python train.py --num_hidden_layers=8 --hidden_size=192 --n_experts=48 --experts_per_token=2 --d_expert=288 --d_shared_expert=0 --hidden_act="tanh_gelu" --moe_layers=[1, 2, 3, 4, 5, 6, 7] --router_score="sigmoid" --normalize_top_k=false --routed_scale=1.0 --balance_loss=0.00573 --balance_bias=false --init_std_router=0.0215 --lr_router=0.00113 --vocab_size=8192 --norm="layernorm" --norm_eps=1e-05 --tie_word_embeddings=true --optimizer="muon_variant" --learning_rate=0.0074 --beta1=0.95 --batch_tokens=131072 --max_seq_len=256 --train_tokens=591300000 --max_steps=4512 --dataset="wikipedia_en"
Below are experts of layer 2 (counted from 0) of a mixture-of-experts language model. Rows are named router (the router's row for the expert), up (a neuron's input weights, with its number) and show model dimensions 0-191. Each number is 500 + 25 x the weight over its row's rms, rounded and kept within 0 to 999. Numbers have three digits each.
After each expert's rows: a language model's description of what the expert responds to; "comes after" lists some tokens at least twice as common just before its tokens as in all text. This comes from a sample of Wikipedia text that the model never trained on. Tokens count by the router's weight.

# expert 2
router:488485526481467532502530510495472567474471537494492503510477512525476462484494490532534498507499502503433521527455497518479521478491473466536503466528448470497520522524498560512497484480477505471520494519549517499558502462499512517521535504519510507460480493460526542496483512526463470505455447500487467479506534481528496502485516502509483511482477457492488484460439475525494489519517551495530522542508515480498482523492538510470481499468534505497517522506511491512499537535500479524513486509497507547458504503524536491526475500556478500509481534462495489518483535485528488502
up1:490474522466516518478488483483504563491492479491521480475526530469472493531488478508537456447503462482482526489496498479501554492486458505509490490551433490487509520515501484520481477479523524540495551535505461470493506497506478501496486497479495523476492526467488503494509504519521499465497465511495511567528516504507454497529497530456558509506519484485468508526462497528517472489496478478499525535528501508502471506498483460456508486524546496497478512489499527523475507518494536490476532498455498502492520491513508464491553495555515444483450470479494461514518488441527488482
up2:563520471545500511466516476519463475513488482476464501527493529479489510498473501474487496457450499489512479458495508490468510477488537532521516508558460485519492532537510513531502479525480497509518526573450495528504504474511528523509505479518512489446514494508472492495474458492526509516492523473495533509500523492526470470567488532492536480503504488444468526463483523484458525502540468489446562507519443533488500469451513484512503498489485510467518513529550536504501522495479517518499493503493500501511480486487512495497525448509483495509491533492517489493494531523468488505
Creative work nouns. Words about creative and published works, such as film, album, song, art, written, essay, often after the or a.
comes after: " the", " to", " a", " and", " was", " The"

# expert 26
router:442472533511460482482531534558464442543478537497520494504495528513469523452482469480525458500543530490480481455476454494535482502520510500491485513504510496485501521509502536551485519534455505497487512486476493530466476477511477524511483477481536497479525506490521531441464493491483527539534506531500505507514512491492498532511507498523492517473514499451515505450478514519510490500516507470528513529437492486493526504485464500482476515483509520483478518488475476499500513476510504508437524502492531576500517490521508487516488544504496520545448482484480508480530524495497484462
up7:528487556500492437533490492475479510520479514490460484481478524515474456538506498502463491509525533522529511493491490459506474496469524521478513447472494543570473499522474535472501470511511492452489514526484468500502474449494484500470539516535502520492493463457541503503511518496446502536509502507511510530487527484474545550500533500493507485501505488507479455502529449493504464534485508509509501506447471524475500496504487499482451524461516473502494526506502488509510500517529521456530529515523513476535453510529489461476465474532463510505530535455502496504489495514499525506
up8:516467519508505501460473492533477501494527508488480497537501446456511526512510502434484483471482499473461522475482464493508517489507523506544550531511514476463492444478511509515514526509516491480475527485501511556493442498533540538472464506472507506521517493515488478496488488515499459515551506481509527497495506533463525510530490515511508488502475483531519471473514512560474470479475545536532474519520468525525514493515505516471499486471482465505525523483441486504487564494524484500528483498495473490478496508497491524505483530529467475508509481571471555504514480489532527502
Prefix-following pieces. Word pieces right after prefixes like un, re, ex, inter, over, as in un-ex-pected, ind-ex, pur-port; also school, people.
comes after: "-", "–", " of", " and", " a", " to"

# expert 39
router:506477499531492505485517475533526481509523492494507504516488465467515485427476492542530503497505536486519487454481462547519490511526472513514483476532516510504527506558514516484484517512467509507516459517476492487516487501512460552458561493542485521491533496473503523446501522493533510502506439517509484485523499509484514508490509477509556499501525443490505472490485488526491526463472532531511514491471521510495481458511511535483476466537538551516468504508517463507466472486495512540449470535468489559521532476517496495491470472537475490467484526512501474493495486504479509471
up4:549480521521518515464494534506467499507477484490486511508505531488525518486482543478476482491484501489500538519457468479455512495513491508483469490476459508475505520548494503499483514516454486534457514523510522480511499522495494535477524465543488513516487586460496535530482507420517461538456478529513502513489501528475485529471493493530493506525499499446519484498545546492530542512510431489479501522472472459516497516504518523487537519500488517536506483483466506494504511489479492511515494515538501505454470495511519532514495539530485473483487557484489501490531517507481459491
up5:535453482500459489498543538555472524445508519489492500516480490526503456521495509478538476502532489515475505507489497542548519498535467471518518527503491462518524479540536494479498493481517519477481474435444510518494491473508486554503518517472506488432521490488455525503507525510512501479507503486510522459487518535506512485484482508531519493477516501500464496527483518527513489465516462541499492477530521502490507468472547533476489483487514522539503449468474510487467505520520530487491435512469464545498495499559498511526475501528513508505515504523465517496490536480473504521
Place-name components. Words in multiword geographic or institutional names, such as South in New South Wales, York, United States, University, Islands, Coast.
comes after: " the", ",", " of", " United", " in", " New"

# expert 45
router:504465519562529508512497479480485481489510529473496482505530530485500499466460466485493483486486540512507520505463483535558484493566487506501522476506464476498496507511509566470483500535522504513481469538502525512525491511474488501438527468492469474488477478495478548504483530530498520521481498523511522487517520490493499498481437540520522476502502497501509520521462522506484541502458503529512502529465502528501442490486519488500514495493492507513470531474487504495486527461486500539458474499544560519433507501526511514465481521500492496537540484477452503499567516519502485515
up0:523436496468505508469521474510539518516500472486473485475493496497465474483500526501505510469507519488502533491542480507531472526507518499573457498521563489474537459494475511482435484494492505512519469454501480529495518499515506497471466533513487520491473494483517521494496520519467515494513520515522504488511477516530493499511491506491524537545507478465464504513467508483486489510496529442518512520487532490509518508501480473498499514504496510574504509486553464441498487471474521513501497458516486480528517487452487533526475457538521488547519486513500503467541524513579504516
up1:468514482459527488520523476472523533489495528501520499491554510463536479552498550502526477485522486511490517456473518525493524480489527497486496476512434498476487448508524478508477513523458519448477495535502497463524491511471488530501527502531526514511507442521444476483492506482537520485473499476494512519496516464466566497463467479542518461490504505485496529481455527497535490497496494520495482474454560520497506487515508505499498516485543511494484502499502509507465498526471578532513479498516465480508516493530479497540496501493493529490478468525491477483497453487483496542
Articles and of. Function words the, of, a, from, 's, and possessives like his, its, their, especially after prepositions, as in each of, against the.
comes after: " of", " in", " to", " for", " on", " with"

# expert 18
router:477463535483504494478513502475511502519489526492467503523474478458491483505472524516527516533481495525491538512460467514535543485500491503507507482514492505532485472522471510469455544515490497520475510469502449490494496464512478460473542503506503520491530444517507495439509539492460494537513473478487503492481476526550496533510466460437513532492447503553529462494453513501516479486509519496483487523490453472535490512486497499525546466528527516482470498518464486522517506474475488536539482487496523531490505473508505514492484490468451472548504523498487498546500492529532470531
up1:529486480473528526503554501527512481478509469489493483536495513497489472527506488544472523519518475500515465416540484508494529496492489508492486434514488456482552499505500483481500539503498505488481491422548518496510523466504466496500447468495510509487544521479514487471494482520520517501536494458485474453484539540508468492513503479525471470521478534512526526490507496510489492504521480544484499485476506507488470490527523495490485524488552511452525515484490512513531524485503501513482510479501489590535481511520477526509523498465545491514517491527496510502462505518469479456
up2:451492512521529477538504483568472501524477508533508471519554514523496481501560525460544486463506487478483495494490496479512501474514491498532459500497429517505479467538534532517508493512501515507459514560478518472543461488514445490489494499472510539510527503476490477491510487472475537521525483486472512494440524506540492533483491548522507511489478499512504545515529525511495523518497494472472478491530490500508489480509490563482496505497493498476519565498514530489495493486464529487489520458505493498523517477510468491494471488526463539510468462507483558490507526491482522494
Numbers, units, symbols. Units and symbols after numbers or in tables, such as %, km, °, ′, }, colons, pipes, and n/a.
comes after: "0", "5", "3", "2", "4", "6"

# expert 4
router:508494493457522520464493521513509492517464508520502487514527511492501478523461482497498521508508485511538509460486458470498554462536529475518480502527510476529492495536497555472499515532522538483540504486520474488540508493451464526515518515509535524494512488481502486480458556533478472494459494540468518469508496551516509508478496459508514488454521507482534523483489521536475538519480509529499541515480480504498513514445521457519505467501570504526461545499497459504469484467508475521483522504521542516516495458497506466486441494482500493505527502515460498498488445506487492509
up1:511496521473491476494501496521470464492546516522530516521502503527497488478474508478525452470503527506436544519505494461488490509550482451500510496481495477532522534486502487511511491552524546502540490537517498500485501503526521494497478510519549570484520508499460491483484482549506500517501503497505490449533508486440475497476511518510528516497499501469537491527535488445503522473525506521472542471487474522511483506457487499471534496495512516471491478520558483491460475464506543488500484514471484486492498511434496536528493523508490511466470512468536466531504523510531451487
up2:514522544507474497480549492492542508504498490519495532492561496491515511521543479527484544456495489492458518505537472475514507449472487526501451483479486504516520499464501479534488455520523499478509469525551488530491548518518537543509564466567485456497486534497487497508493485466485502476446499485464494456529529478533509532459487462468509467499501465520469498524529512502488484491531473497514523523478532466464502472508490490508528499533475510487515502468499529508478472500502502541490522519488516492473518467503509510533478488546529483492513502514472520516537499512481460492
Table pipe delimiters. Pipe characters and |---| separator rows that build wiki tables, especially the pipe opening each new row after a line break.
comes after: " |\n", "\n", ")", "%", ")\n", "|---|---|---|\n"

# expert 17
router:524490463530484513434505497529473520522492491469501510476499465476499469487423490460497500511497496494477486498504421515560523471492523505498474547479467525526484521519489493462519514483494537509501510506477499543477512462535550510544493477492480483513474457480482546477508533489518519484488480453510523512501492528513499453489522509527500508484471492507540529480511540547520531481520546482529511528474485524478496506475526517512543435503517482500493530458519510501517504490493517551468525489516545517478467501509512491517484519499494507488508478505486485523523544495544473507
up1:533500470504517510543497513499482484471473501516468533517466475514522477464492449462515483518547539493469514498533479459532514502483466525515498506509498482495516498494545533488514495491512480470508530519507517511489533504512528532512519484481501517477528474472480505506503473514497534453518499512446548499485543531475490487490522488525558471505441503512464522521548499522535480521484515484496472474492489469497505459512487487507492506481524523477514517446495411544505518511496487508534469523516495467502502485494542506514490495461468502496462458454540515497481468517542495553
up2:458456477507499501538518502526519499470479536538513478504488481484526494450478550496520482463472462513491490487527541460510518533470501512501485509508524520502461494525512482499506478456461471543503500544468505490502521515460508498436500489542522537517473477491519513503465476505513514506517488516527498497509500479505547500461462502564480487518487471486499547494453515482550467489508460480471549490516508522519484485525485491470544522499468507586490502538494489464473497496515477478506484501519531518501510542529515528536509512497479460496507493476463522501528537489492521497
American football and sports. Sports writing, mostly American football, covering touchdown, yards, game, season, coach, plus table pipes and words in game logs and stat tables.
comes after: " |", "3", ";", "4", "6", "-yard"

# expert 44
router:522479513516491530460500507483495513470490531490472470554489540482456481490529484520548507536509490489506505475479477492514488459523516530523516431497458511498527462509472548472461513541486515504501506524494505524544498523498542489526543495497492502442489499484495548529472536503486469515469476496519502511501511548514511506473446469519499478464510490526534520471461510490529515458506516473491530496449530508506499451468492500516525517478526503459499518491483481520495505531521474537493496496544478496471463498532544506451490535515511486484489479470453506487535505524507486454
up1:456472497472478496531447538496533491505499463471541481496522517511471477492522476477495501493466470534488499487509517483528526473482462468526504458490491495516510525491520507518526492521479484536508481491492487496493531470528497485468467519471480528545475498473447489511491556497529547441504497458494479517453503488482469537514474497454490509486467516537509521515553475511532501520487458518529542498503498519520488502497459523513506509539474524482486501542527490532528468532564449477487521491527510522506486507433525513529526485520490509496503487497442506497503511530483507523
up2:507490539489476479522507485513471516492448523483481518500504528535498523501472441494487502468519509498501495511484456552530546488520475487516505461485501462518509493481522518468476487479505474527489504506444508450515456500491521471548482482557492510478514509472526503497530527495471514462495507486454527484535545509502489501510481515525476494520460494511521496456528528482486533480464528516516528465503483538559500532504531455489521535459529504484565507515521519482464498547487507506485523465495484491509515470509503526473515507465482507475503478523490548535535513494452539497
Common function nouns. Frequent words like that, time, first, year, out, only in running prose, especially the last time.
comes after: " the", " to", " a", " his", "'s", " in"

# expert 23
router:544473462502505499486515483510487474490498497506495429522552520478543524509470488518517501520496510491476503497462508519544525474505455515516470458525511510511503457539479516452507491485531523499554537479593457518512512505491489480484511506552478523498543482472490516513487516446488488519488475469501489512501522492512481492510523454492505535499500485465510505492480512541484491466454487490482489501500527542498480533451492516543546484511510511493521484507488491505473510518506526548498467516523484524505518493486549503504513527554501458489499460465497464455485499478473476480
up1:506486477540522462546518486473521521475496538472536517539513471489497481511464513514483515522503507527463503499495482532525526481510525490448465462447499503520518490465515484486500521510513482519478508521539502493481480515475484473465459522531512506515515483497518487484520521449464511481537503495485515494519506495502516530528483461531544491497521551459567481530522490489466531496515491568548491482477479521521479497516522474494504489493512565490486483486485525452515493469500472493533477481507489477503532533541494475494523476450428489485489514504527525478487461516509516461
up2:489488508488496492503483476480517470541518504526485465497537476534487495513552475458477450472494495529501485462485475480519503467493520513509505524531519461495511531489491486467539503517503461485473485517491514522557488457522509528531520513469509507506486483474484503539494529467460506527528535526472541478467487504531479445510528476492498500493508451419514540500481475478458478506539518504458476506498507498513477469575477457511468488515510498535484489519485542476538521526509491450464503516514527485492527479543512489469527511476517526485518507515527518511490495505494459508
Coordinates and mid-name pieces. Degree, minute and second symbols in geographic coordinates, plus inner word pieces like ern, eg in place names (Caernarvonshire, Montenegro, Vernon).
comes after: " K", " N", " T", " L", " H", " G"

# expert 15
router:461523449520480490498543516526475489494519483468508490525500488492483528466488447524535480489508545498492493492478502514498507458511482516525480504504470469521488506504462500469555522513470506514513514520502518494450481517470491464456570462510536494502528485435509500496516517500454487542525480499478473539481522508494491500513507535510495507497521479504491521500508481504491472556525492472504516544448462506512471477485464438488484440460502512521514573530498480548507488502536505484475480500518513516451495501494529516495464520500525485501501504481480453526510500472533524484
up4:528490466514517435481534524511523475511487486506532480491501485426524503495510456490487475471516484497478470508501513504473456487545526519547512479483513557463500516494498466437515547529520470465491511482486507474480526562511512455490484484544486482514505523499502524518475477457470518492462488520541506507539506450492525503485472472496532515481502510486511496508476489522522494485478493531502499522493488460493504459516499504502518495499546504516514516501524484497446500504539481491553469466544522490485506516469509475533498517478510467512457474469475500491496519560475452494
up5:530496503530518513493540497534514542498502578494507469533482487514471502495534493513443503503500506487490566491496526525545500508494495526490504519528497468509550469511492499485497467497499473536480515508510499496535442495503479497521518456470527520462530544453531538526494488513471501509534480515498525509516475544538488527530504535482490483544509443519508499515495514541494497533525475463483436502491463493466507475457488480498472482450488463533494528474499552499511492478519505468506473541483519483510511492482524474475494513482468527505508548495490496490482496554488494491
Adjectives after determiners. Word or word-start right after the, a, an, his, mostly adjectives such as new, old, early, former, other, and prefixes pro, al.
comes after: " the", " a", " an", " his", " and", "'s"